{"experts_per_token": 2, "balance_bias": true, "router_noise": 0.05, "init_std_router": 0.0278, "num_attention_heads": 5, "norm": "layernorm", "norm_place": "pre", "lr_mult_qkv": 0.4, "batch_tokens": 65536, "doc_mask": true, "dataset": "wikipedia_en"}
Below are experts of layer 4 (counted from 0) of a mixture-of-experts language model. Rows are named router (the router's row for the expert), up (a neuron's input weights, with its number), down (a neuron's output weights, with its number) and show model dimensions 0-63. Each number is 128 + 24 x the weight over its row's rms, rounded and kept within 0 to 255.
After each expert's rows: "raises" lists some tokens whose logits its average output raises strongly, later layers aside; "mostly gets" lists some tokens that are sent to it at least half of the time. This comes from a sample of Wikipedia text that the model never trained on.

# expert 1
router [123 149 157 159  89 163 117  74  99 125 103  99  95 128 137  96  95 138 157 153 168 136 141 120 121 143  93 105 106 137 109 154 148  95 155 157 134 145 127  94 127 105  70 148 118 139 135 162 132 136 111 126 124 166 136 156 118 124 119 174 141 124 148 106]
up0 [155 135 110 125 120 153 111 108 130 138 124 148 145 117 120 124 120 124 144 139 118 139 133 126  95 113 168  72 126 132 125 118 103 161 110 110 141  76 123 110 138 162 154 114 150 108 174 116  96 122  72 143 112 124 147 144 151 142 155 144 165 172 155 100]
down0 [104 116 126 133 137  65 112 109 128 132 134 131 138 135 143 128 120 137 150 139 103 168 122 169 123 112 168 141 125 145 166 103 142 129 113 147 101 124 155  97 136 118 107 126 128 116 167 109 125 104 158 169 128 127 138 147 141 131 101 138 123 136 103 112]
up1 [109 111 114 127 123 125 109 113  94 156 161 123 149 120  96 162 130  99 104 147 102 141 101 120 165 122 122 139  74 153 134 105 171 104 118 132 153 180  77 146 136 104 106 153 170 153 100 146 108 120 153 116 135 150 122 163 111 105 117 132 152 123 109 152]
down1 [117 117 125 145 140  84 127 119  82 140 135 142 155 148 129 142 102 201 119 154 108 122 140 127 140 141 137 157 152 120 177 133 124 124 115 120 117 103 117 118 148 119  85 120 128 148 144 127 157 142 105  90 104  74 133 111  79 142  99 166 108 148  44 153]
up2 [131 128 143 155 147 110 137 152 114 121 150 146 128 142 115 115 115 125 126 114 141 135 177 116 152 165 145 174 141 112 104 101 127 157 118 107 128 105 134 153 121 160 120 142 133 112  95 130 135 144  98 106  94 115 116 167 118  91 128 140 116  92 171  80]
down2 [147 129 120 124 106 143 149 100 156 136  81 143  97 134 110 119 149 132 149 134 147 133 132 117  94 123 132 125 127 110 139 136 135 141 137 137 126 118 131 132 126 110 150 135 108 125  96 107 142 154 132 128 155 153 147 132  91  86 139  79 138 142 151  64]
raises: "ab", "w", "ag", "ur", "av", "ar"
mostly gets: " Hong", "ō", " India", " Bh", "abad", " Kh"

# expert 10
router [137 178 112 130 139 150 108 100 143 126 147 140 160 107 118 102 118 177 100 149 109 165 116 102 165 110 128 120 113 151  81 133 156  73 139 136  92 123 119 127  96 114 108 141 106 132 144 142 170 171  91 112 135 153 155 147  86 115 105 147 145 151 111 115]
up0 [196 105 141 128 144 163 137 145  79 110  90 161 150 116 103 127 151 124 127 142 133 145 127 114 155 130 156 140 113 127  92 147 129  94 138 132 115 126 127 110 164  87 118 147 143 148 129 144 152 129 142 170 155 167 156  90 112 113 149 125 133 168 138  90]
down0 [ 95 123 166 136 118 153 133 112 169 170 127 114 154 108 131 115 112  83  83  96 145 140 141  73  85 143 108 121 147 189 158 131  94 120 167 151 156  99 161 123  78 131  80 132  95 158 115 138 118 122 109 131 133 145 148 116 137 164 138 159 132 125 123 124]
up1 [145 165 125 133 145 141 129 156 135  97 117 127 125 118 135 171 155 114 131 109 118 140 124 147 100 145 112 109 135 148 111 130  78 128 106 149 155 144 124 152 179  91 117 137 129 109 113 110 125 162 132 164 118 151 113 121 168 122 126 134 163 126 129 115]
down1 [124 129 152 113 138  99  96 122 134 104 135 146 142 145 149 147 124 159  72 132  84 104 183 125 117 143 115 104 150 172 120 117 127 122 143 141  81  84 142  88 139 119 120 126 166 177 107 143 153 119 118 133 111 114 125 130 133  68 119 129 108 146  97 102]
up2 [152  99 120 142 146 110 111 112 158 127 159 149  88 112 143 175 125 135 161 126 151 125 147 137  97 128 113 168 101 169 102 133 150 115 148 104 109 160 150 106 130 125 120 140 128 145 119  94 136 125 124 112 127 139  67 136 109 174 127 144 138 131 116 133]
down2 [100 131 145  99  96  74 131 150 173  82 148 138 129 123 103 138  98 140 152 124  96 156 118 139 126  97 147 126 146 113 151 113 113 136 189  98 117 135  85 186 101 123 121 140 137 160 119 138  78  88 187 111 137 105 101 130 146 156 111  81 134 118 133 179]
raises: "-", "\n", "|", "===", "====", "The"
mostly gets: "==", "===", " ==", "\n", " ===", "===="

# expert 0
router [155 119 141 122 136 176 137  99 118 113 156 147 127 133 122  98 127 137 135 155 148 147 164 132 128 164 147  90 122 120 121 127 159  82 124 176  81 140 149 105  66 127 110 137 116 120 111 138 125 153  89  82 147 119 118 113 115 137  88 159 151 139 165  97]
up0 [119 134 147  85 130 139 104 120 121 149 123 164 125 118 107 116 126 146 143 146 120 106 175 130 142 128 185  78 113 209 123 105 136 177 117 115 144 127 150  94 138 138 114 185 142 108 144 135 130 125 124 152  78 139 128 128 165 136 118 139 128 127 156 139]
down0 [ 81 155 126  97 157 128 126 155 139 139 163 116 140  96 103 111  95 140 123 212 123 173 115 148 130 109 169 100 161 155 114 108 140 156  85 112 125 117 101 104 126 111 131 180 158 130 102 162 125 121 107 123 102 154 140  92 134 113 107 131 133 123 112 188]
up1 [131 127 109  99  91  98 138 160  88 170  95 118 106 128 146 126 134 136 136 156 162  87 124 123 167 151 116 131 117 163 163  94 171 117 127 130 106 162 108 108 134 133 125 156 143  55 174 118 104 130 154 119  87 171 150 121 129 154  97 126 178 110 172 142]
down1 [134 147 145 133 183  95 111 164 149 168 178 109 196  93 149 143 134 137 100 105 135 153 141 148 165 126 129  95 106 114 110 139 136 111 131  98 127  96 161 125 105 152 110 120 116 173 101  95 125 147 131 130 121  77 147 106  90 159 132 129 117 157 125 140]
up2 [113 128 148 118  97 129 102 117 134  96 161 113 111 126 151 146 114 141 115  83 157 117 102 126 137 143  96 177 123 131  91 128 135 111 134 133 147 123 126 116 124 138 110 179 153 132 125 100 126  90 151 119 127 125 132 112 107 131 141 137 160 147  88 127]
down2 [117 113 138 100 137 170 141 105 131 136  87 120  48 156 141 151  93 125 146 113 137 136 130 145  89 113 174 139 154 111  91 136 143 113 125 116 104 122 143 117 129 149 135  92 118 124 122 150 102 158 159 125 189 192  97 124 108 139 146 148 140 110 148 173]
raises: " the", " its", " their", " those", " many", " other"
mostly gets: " and", " &", " but", " or", " against", " to"

# expert 21
router [110 121 122 125 109 191 134 135 136 141 145 141 142 117 113 131 150 145 128 116 155 151 111 148 123 144 115  89  80 172 126 153 139  94 141 160 103 167 160  92 127 130 110 108 117 134 124 140 111 206  83 120 144 125 126 129 108 155 120 163 145 176 130 138]
up0 [168 122 143 139 160 119 116 163 137  86 154 148 141 150 113 135 145 117 132 115 129 143 137 148  75 132 153 106 111 118 102 153 172 115 105  98 122  94 110 148 138 136 142 119 114 163  85 115 122 126 136 128 135 119 115 125 123  89 152 117 142 166 113 129]
down0 [120 129 173 123 108 136  92 135 104 106 138 167 138 107 103 151 143 150 159 140 101 121 156 137  79 105 132 121 102 116 113 116 150 124 112 107 143 155 151 164 125 119 120 152 144 122  96 126 123 122 120 118 133 137 117 113 148  98 103 164 141 131 144 139]
up1 [140 146 152 147 104  88 111 134 118 156 156 118 177 174  97 128 161 120 103 139  99 136 147 120  93 118 141 140 151 104 109 150  78 127 164 137 110 113 137 162  98 133 138 134 122 129 105 140 137 134 140 118 136 129 116 147 129 122 159 133 162 106 115 168]
down1 [153 131 114 137  87  87 158 107 151  94  91 131 151 124 113  95 148 181  92 148 115 109 101 123 111 148 135 168  93  94 113  86  95 100 168 117 141  98 152  81 132  52 198 136 113 114 118 132 140 101 125 134 126  90 101 184 135 127 129 107 165 172 151 108]
up2 [167 125 159 140 160 145 159 129  94  65 149  91 100 141 104 131 109 102 121 120 124 163 148 172 133 125  99 140 156 163  93 151 114 139 138 174 155 123 145 104 157 144  94 116 108 178 154 152  93 177 127 136 125 109 108 127 126 126 145 119 129 112 123 125]
down2 [138 111 160 151 142 120 138 131 155 108  65  66 156 103 124 140 128  62 164 155 130 136 128  97 118 164 111 104 128 114 105 109 144 113 134 113 128 136 159 133 143 133 130 127 145 114 127 131 120 125 149 156 184 132 151 169 163  95 156 115 117 149  78 156]
raises: "ify", "ette", " Release"
mostly gets: " John", " William", " Peter", " Charles", " George", " Richard"

# expert 5
router [154 112 171 119 105 130 162  58  75 136 146 144 131 108 119 113 129 162 145 128 129 147 113 143 106 170 139 122  99 147 118 168 172 126 157 163 150 109 174 128 128 137  87 109  93 120 154 117 123 163 118 130 104 131 165 178 126 105  85 172 130 149 121 117]
up0 [141 116 131 101 102 120 126 145 147 128 117 135  89 110 125 121  99 131 129 143 113 118 113 144 129  87 145  94 130 144 106 135 135  67  81 167 106 152  89  97 112 124 114  95 147 119 136 153 130 173 150 162 142 169 173 134 154 143 102  93 179 163 162 135]
down0 [161 123 153 125 146 136 134 142 146  89 136 109 146  89 135 154 128 108 153 132 114 107 131 132 150 130  72 159 145 154 115 171 124 119 129  68 129 118 162 115 136 124 106  66 105 125 145 131 122 111 135 170 116 108 110 123 122 173 125 148 133 160 100 143]
up1 [139 140 160 110 129 140 120 113  74 149 131 148 112  98 121 135 133 178 139 135 138 131  96 136 108 123 125 104 123 151 107 104 112 101 123 156 116 146 192 161 149 135 100  98  92 106 187 106 110 167 119 139 129 105  98 128 118 129 131 130 146  81 135  99]
down1 [185 177 140 166  86 141 149 192 124 117 125 135 157 163 128 133 150 121 117  90 171 105 121 126 100 107 137 130 155 126 124 125 128 126 143 102 131 122 156 137 124 104 134  97 109 166  91 107 113 103 115 115 169 125 116 135  89 128 117 106 123 130 123 112]
up2 [149 156 140 118 170 111 157 114 130  98 134 130 108 145 160  97 155  97 151 149 123  99 117 134  99 129 120 113 125 182 110 156 116 156 127 141 146 142  99 129 128 163 121 141 164 122 179 197 148 124 144 125  88 108 128 172  93 118 147 144  99 148 109 104]
down2 [109 153  96 137 155 153 116 116 130 102 142 114 156 160 118 118  98 167  86 105 148 180 106 110 139  76 179 151 149  98 144 115  86 122 136 126 124 121 140 156 129 112 125 101 125 153 105 107 120 114 128 100 160 164 115 114 166 131 102 141 162 134 146 165]
raises: " but", " although", " especially", " which", " including", " and"
mostly gets: "s,", "a,", ",", "e,", "ing,", "ed,"

# expert 14
router [110 122 115 118 129 132 106 119 140 151 124 148 132 110 110  96 108 144 109 146 128 122 151 130 149 146 135 130  95 113  51 154 174 115  97 167 100 135 144 119 127 106  97 151 141 148 109 145 136 153 113 142 131 118 143 119  70 100 112 134 153 153 136 141]
up0 [153 151 105 109  91 124 120 129 130 142 118 175 105  93 168 130  71 170  93 140 131 166 119 126 153  95  97  96 138 128 114  87 122  88 151 133 112 122 127 126 176 124 112 143 134 148 158 163 205 146 137  99  76 156 183 111  96 149  93 147 139 120 118 134]
down0 [141 141 118 126 180 124 126 125  92 135 142 118 162 177 108 118 183 108 152 128 151 112 112 161 119 112 175 124 128 154 102  76 140 133 145 137 125 100 129 169  99 128 124 126  98 133 147 106  78 132 116 202 126 118 145 141 139 119 105 120 104 159 125 102]
up1 [122 124 142 111 143  86 147 123 126 134 109 137 142 197 173 123 100 158 142 118 161 158 138 120  90 123 119 134 152 113 178 144 160  84 111 110 144  90 119 177 112 137 143  98  81 105 111 111 143 134 144 163 101 124 105 151  91 164 167 160 141 127 113 121]
down1 [ 69 149 115 101 141 160 118 151 139 128  99 119  98 149 131 130 109 123 139 175 112 145 167 128 152 148 128 155 119 110 146 125 132 170 131  89 143 136 119 169 110 119  92 127 151 117 140 143  88  78  97 117 153 107 123  85 115 136 130 132 109 128 150 130]
up2 [169 101 144 107 101 154 111 149 153 135 157  89 117 163 134  84 108 124 149 179 157 130 186 103  94 105 149 105 116  78 154 116 127 149 153 150 122  85 132  79 123 106 161 104  67  79 129 110 107 151 125 118  86 122 129 104 173 168 111 161 145 163 175 120]
down2 [ 94 110 112 125 134 110 117 152 125 152 128 116 158 144 131 143 152 126 105 112 139 101 134 116 135 141 114  58 162  63 112 128 119 105 159 115 166 123 132 124 101 115 133 152 157 114 173 148  96 104 155 111 123 101 134 137 128 110 125 137 131 136 104 161]
raises: " However,", "\n", " This", " In", " It", " While"
mostly gets: "s.", ".", " when", " where", "\".", "ing."